Below are experts of layer 2 (counted from 0) of a mixture-of-experts language model. Rows are named router (the router's row for the expert), up (a neuron's input weights, with its number), down (a neuron's output weights, with its number) and show model dimensions 48-95. Each number is 128 + 32 x the weight over its row's rms, rounded and kept within 0 to 255. Numbers have three digits each.
After each expert's rows: a language model's description of what the expert responds to. This comes from a sample of Wikipedia text that the model never trained on.

# expert 1
router:138116147168165150126088104139046173157131160147131128101156081146120175108125141113212111135115159141131141065133186153154119170053124152172149
up0:143088131151103125118119160145107154153114156123162142073129081072144134151168123146159146131117145132107123152108194109121117182097144121153126
down0:111103061201116154118142129193106123149163156148150169111097185126115096123110066186176208116083099052104171137121116075076155102179138151141172
up1:185109176134157085107141096164142158157175084140118099102128146148159127143095106139118106111149140171081179191176084120139124123168128049079105
down1:112148190145136106071187184103139207130121065140148218087126151118141150084102154131092146109142123091087129099191089129101125115125062145106095
up2:127137152116159137120103144130137167123145104080178079099098141144119063132132184100130117110145103116149093155152156087179051093150116134235139
down2:168088163148157147147191137097150142093074134166075111075126099126121135131097142097129121126081143166128079151133146151144103106134127142147147
up3:135137205167159136114181072086111174143123133141127158111118109147132074110106155145119144123106056074109096082115161171125157090078175148166120
down3:102137106129123157107099127129159122195152135096171137160126101106096145125108120110124116107150066061123164167108149114091109128121147140096168
up4:194085171138149119109099136173107204116128131181085152104161103101081155090154121186165132170048171080152152140097084153121114173138108142122186
down4:117135192128129126128173117163075117120169105083115141096086156109121133132058103114120101158112145112146129135060163124096125127111107144142198
up5:200099183112095147086116163160108113130132174147120173123163074124142173090149112121087132101150117103095095112114150109174098178069120156094147
down5:114176139129119098122147070058150155110115180137135132138150091158103170089150080161088117120133125079091117171146134083136167201074193142130128
up6:164139174138158084153220072095120148207147064119114158140111141146111136112102159095132072156075152142142091102146111178156161126125152061211109
down6:129081125129127104136093210161131118154136140180170120149136098140178126138135123109122181120156106052092140119143112071173145146125158092088122
up7:132140108177145149128151069107045167115125153177142067150102127193134090105139137131155070112049091076074082131099116132137125130096083192073113
down7:069133159131092111084118152074098080117116125154155164107142106125091118118119109128108156106146104125087138158107094066136140105145119121138100
up8:134170188149163197118156125111096186112140130110041170121122152139077104172146107192082145115182110074147066135197080153165065148068138119152173
down8:130057143073080191210182060146140105119152126097151118154080089063109076145096139116169118096114120153179179037173142151083116155146121117135132
Years and place names. Four-digit years, often in ranges or tables such as 2016, 1932, 1894–1895, and country or place name endings.

# expert 2
router:167140147166116128103130136159136156194091121168122134084144119138100175095081177160136145103130186141077134068146134096177116162080073110155182
up0:161056119153170144130140105133100099102138148116109088111061106185075097114135110093176130115128072112061137099123160184169102139041091178118192
down0:100082146136144141109125104150075095055107125150174158113146103124110162113120103130143076153136072103140101165105147105179122106123118108140090
up1:159062160146145170128154159194117080099125149138167135140081095142107119166188153192125096164060114092116120100162140149129108139091093142111115
down1:077163113165161201101156118168166150122069048099157117104139150110143124136142158110121134096158137113095141148163093110135157137120138119111116
up2:056147128172170100067095162152104150124129145114111124084084136177152175127221184158155070101139121081108130177112090108158074095135084119093143
down2:112129174135153128112092128092215151126139142063135157120145051173151125135170083169109060134103112097150118074098104157082138137152140181079131
up3:080142150109104148169143121122157170075126073056148145076129154165137174120061103117128094139085109119133118165130128180073103142148074107099140
down3:121111110125148113121094127098081154101171182104112093130137208210092159212156152133149085143128166082119139133097108154133125097079127133152097
up4:177138144129156138130148145170133129112194122214119119088126157149125117122144183085174125097132100147157152072112138118157111107130109101179123
down4:159124172155118142150092159124169139140123165157117090105112122144181091120073140125031149139161171155149192125086130117107137200118191124136165
up5:121140142166196081176100121127171134160111137150092158111153130076122121094133140104222091162095162133116143088104167103075091113132104123121140
down5:080073142139113103105108161099136108134112088141127173054087113117154116127097105121140125181161098095102125140159219099088091128136154074142121
up6:094161127175106216136066139024092177142033165108060146137140184084126148142153138123082130164153086096149092128150172137187152135076160143096185
down6:106158094084113107154089160144076127110080088149070155139202148131051153116098134107127142105133118126131171161118119135170162178095111103160198
up7:155138140095167060121145112135131117151109129163167118108071141195118098098148137143127117113119165164137082094117113135068109112106132134100131
down7:090168128092097074143161162109113040108136156111146118192151152119049076101148053125094127105132135145128116141077116153128111085101124157103120
up8:149102178198164080111094105148114124134135110090126116111126127096109095184130174109109114064083079075088055116119106137116154181142117088130082
down8:117124134121169069154072073110105081085125141110101167096174209108121140160122137179145076095154133086157155119128113109136133099120143100109076
Word-initial Latinate fragments. Opening pieces of longer Latinate words such as en, ac, impl, equ, imm, and table separator rows.

# expert 7
router:165099151158160124109094130107142151152102127179098142107114127133089165101115159124175139174148160132144115148164154195159069116109119143174123
up0:171153075165200175118074179088136101129099084111159062136136100102103110053164161147137110075133116142162124123134132194131183154165105190119067
down0:110090099154071172141098146099192128140080091061123098100150121149127145147134091124193132119069107131190163136116163147073158144115133126063153
up1:103149144173208106136091137104110140122077105176159127126155057176109095081125158097112096069101105097141065121076120124130156122116103157118183
down1:074119138150093130145105185101154139136088114088123094117084115063155143120113106123063079154105164200159156131113102156082183057132062141162181
up2:116067212128134126181131135121131146097172116123134173109162159156165148060130107118194142140095164167110087132144112117099158170086124139202134
down2:161115136098161067143092144161111116186113141136117157148088153143156076090102093136145169113087145139118116104160129174085113116139140158126090
up3:142134162085160094113174163214030155110112102128152077131089057090138113132070122102139138124124175164123176108132128125125082151099098184124183
down3:172158146162115062166081111157120123102134099091082103105139113128129110161127183085145165097165131110093084176126158088216110126153175124157095
up4:092129095139162070090148136117105139136108113128140041077077128125189120112212093043129149165119125128177156121115175138075132169079117143150128
down4:115083132157097128124135117151162135114041136088090123106131107135113139173180113119136125156140107186136137132165134144038142114114150087133146
up5:121177141149161102099176132130120104155086162150100069149151114163095148150130170038094126102100133156129122104150147164114145158110158177135173
down5:156125126150082104096140166150113175154130072148136139147102100134142130097196189092071130049128142140121100069133112120124166119173162053155126
up6:176139151167111100147184100109171125151099126126061134131089087199139083078073200125175101102089169058144169130117175083207146126129144104126160
down6:106127125117156122169144159134092097134124158114067181129114128107109147112158139114131121120129097090083088222114088072166124122158110130189172
up7:147093129087104210146159140136174142153151124124110100137102116180126129085152118141080154136090156146153119080102158114153111184141089172156131
down7:125102118145135128147150114161193118170200097089116163097129167071128136128105140088135087121129098080141213157114209113169103121204125096149148
up8:135084155127134130118151147122070154112144112116123148163131092047169151133129120094097168135116125074120136090045165117136152174123141162122177
down8:105119067126194180089144187140068103134206113149118104118120126104134137117129115149105089143127139087090123178134158137108113032082166126122136
Infobox labels and fragments. Infobox field labels such as Location, Born, and Website, coordinate separator marks, acronyms like AT, and name fragments.

# expert 3
router:146078159108132132112128172066099235160101193190120166085137073163096112139130153095161115127124161115128068147149167084138059120112093156128107
up0:120137140133119097150117127169099139122108146101083183095088127149142130151125165115134144116166099152093119146084077101202226171153068076214140
down0:127098080135111083162153178123116142139100167081148102152083140178113147122110164164120195114126078161079130179121143113149097140156137131052091
up1:155152147117158121143139130144164129135181134167095086163107155057126130125148174130147126066128105089134155119072121103163111131065104110143185
down1:131180096106124071136149129091098111116138096114145163124092100145151153108129147132143133137163107108128119159110188142145086024138166107118133
up2:127082170171161118118123102137084141108090147175160132129085113029145156123177107112115203097156109165155158099134110148173077115151106150150069
down2:094090122114142089125138156178143166103108148180117115144115130151141188152130150060129181099157124117131112162135124152112117124151106081111109
up3:125142147146121207080113123099144100123083075163082051100184116136128141137132162137115137189167108105148109076117114144100180101125154190135105
down3:102092087150155107147132129116137142107153100147082122163143117174111132118169121113142186067102190121116085168115115112135115110097088039137113
up4:133117135150069091171128082147178146085146137143133136116120148118129153135176094127142161127070145134155122110106171095088138130146101174140080
down4:125108106124109065128131124106170142153175117110168146118094131105043096143121092127206116118105087079158079112119085124116139122112137125139157
up5:175025137201163150049085152146133147115185114120108113037108096153089144111147212171108081161133125150127049148141098199202122155119123132123154
down5:144044073136113121161105150108100138110133076116079135151144150158119171142098126128156075106103074144114141177129107111111143069165102139077146
up6:124071174113086157125097104146143115124156172120131169135126125147112133077168105082144144146114073126168102112149174161211097112135117119162189
down6:172209129143075123141149093161161128148140162124239195178122163169106131117178169157185132161105068126139170138081131093143173176144147126126135
up7:142144155158151112112047086109072125147080107167109111102132162129099175103168122074130088157121119209104099104134207181118115216125062198113173
down7:176123110092114104124082120122127142123077083136101115125114109104146177107133112153113106203112076166154091138209093147103138159106097130167126
up8:140101119143070085069041083151142170110111137152140143141140147141140152113123125190116130093114203209127136120168157141181100083155138109095140
down8:120131124093169163130165122177135109126038096111213154209118103193078074135124150182185112149159112150180092159156149122137183074133095130118155
Hyphens and prefixes. Hyphens in compounds and scores like 250-watt and 8-2, prefixes un, re, non, and currency signs $ and £.

# expert 6
router:169087181150122152086088096081151169128115144092065135065034092095185118094145134120161119167137123104139088105139137124151084176082041126130138
up0:151120144141131108143145102148130095190173158208105089146108108161094161110164121168117123123144106048131112166109098148141109078163139082153177
down0:060135107137091094096139112154086082099095100135128125190121080126139098063155161143144074179142092015104064138130085092115137100122085153142146
up1:174121095191094192094164110110146145123147158119115165156142096112136138073122178168153101084087164062089167155165128168176165143108107149124128
down1:097072131115179118167094141135064094155119146152142175141085092128110125094173144143109152130127105088085096192115181122175147093129098145116135
up2:138097131115138205061192079190125138167090101126200102105095144159175123131110189111198131146074083122125133148119158113108153113174115128191120
down2:134167075164113176137221122172138151176092122111142144178140160145224133097125140148166117085118130106108179143093239140079192119119107134208137
up3:142151133095128094147093162136071107108152180148164152084124147125084095183169110093092089123080162073119184123134122111114138116084195062097158
down3:114120144150097070161110120114124183152113138144111091142158096114144169193137095131066038137162136070141084136123108169035122183117119110114214
up4:165151097108149101109149163104139130173126155145147106133160058131159065145134122099166088072165130171173096145116165159098105100160153108102102
down4:152044153134121087127075155124119109161130139074102099103076136148147074113079106132161182112132110141170181105099145137100157161191117112145081
up5:149144101090124081145155164126111166128159103159080103126076103183121116110103140130102112087110136147084081081128109127101077110136087090153096
down5:097127115130102102144133112175146197114144140172079094129136124152118193101091179135142054133099128086144112154098116077097127134197057169129099
up6:059146157063111084132123108127204084091140078122100142123122130123162178125079092132122147164146174113125134091142113139129193101132171190163108
down6:165105150129085077128138148074131115147071129060131107121086161165081092096162163087135161101145131119189129131162106153165177094136145160166149
up7:122114144169115082149157100115105179116083133121139106111138111160134118126098084129103135087134110138149148111101179179160091107093158166149064
down7:153108150152157136131108142108089091154097107151171095122145085078094148159117170136060169128127083143162112112155201094121143110107119140111122
up8:085214133150113140104128125102117135047120143132146107107118085169192093137145103118099135139128130108098076124123079147104149170077124103114167
down8:097111174165079081154134097121194154173099115136094117149096118163153154114139125096120163141150110135192107172118084115131143134119174145162165
Music and film media. Words in music and film articles such as album, song, film, and band, plus quotation marks and the New of New York.

# expert 4
router:140123147126089134107102083143153200123143136118142130118091140147122122116153137138178132128120183125169121069127183116108089135048068169144096
up0:151165128098127099086104094085165136141154129126112120134172119143121114109098111114156122109107083164117142163097198144095183179154124133127119
down0:152196079062107148103110167073111108172139098178141160136135211140174137073112159085117117098134076140099160124133131161147204149145123155093117
up1:122136149105130123087157090146147171121161104181123114140200131135133138149097157140074112201122119138115069115105125099111144141129176073141074
down1:130120151148121133126100155116098141089122137185137159128087122164206114142149144128172105111152136124153178155099162147145148116123148125163148
up2:150089166140118175154163130068112123131080164132056158143122132141105146100138195112155125119132078090128116108134148121136099121139112168133153
down2:094092133130102115107149109154152083107067113108113137055117174095129153099150184135127195079137144101118163157128147121106132201157121202019149
up3:132133164169106164077093146065138189155137162081130092123114115106081100105166127143160143122104144133135096126159145187153065113076050151078132
down3:105198127115140152154110157081076100142060163151128152146094119180138153101113135158097132114142163096115153177164150119165160115148109123134116
up4:151145157095133085158064175150138159141104173162155156114107091108194102157137123166147121097095111152117150133124091107095088149126159118083161
down4:160167133185089142130171112087113083071118133114086134139146143110061056106144083108130079108075114122057152096163162085092062154141130145153120
up5:139122083158115181152122177168097147103140171125163177151149055200114146094154187139152114086135145171136139046193209137198171124097085165108163
down5:125136121133125113164202103165136123118152126109117169161141177088140180185139107121091116093097136151102120096214157122109100103094105122120154
up6:089182168082118205119062132126114176159141159122134151126173092137153120129078148135110155143072156109106175128125117097159087048094121106143147
down6:106129139191118167168137132120128088123110095080078097145070128135146160176145160132094137124028099131114144130157156088154133165138080089102117
up7:156108179114134199129144120087102142132163151130143167106074131167170114121082133167160071134169109134093071135129133164125147128098094129106091
down7:131131084109148080074148090137137139093133145128137064141114136135071145123073107174137138084156140091144155159107092109120139119174098172087075
up8:089138109130108173082074136107152106132092074133152192152135145115129151111107129158184072106164083138157126146126105158162182131138129189123133
down8:112097133095144110129208142140144120144147126160126115079136098114068145131097117187126145105123125102194114158157107112156084150141121149098108
Taxonomy and species lists. Parentheses, commas and suffixes in taxonomic lists and species articles, such as idae, genus, species, and author citations.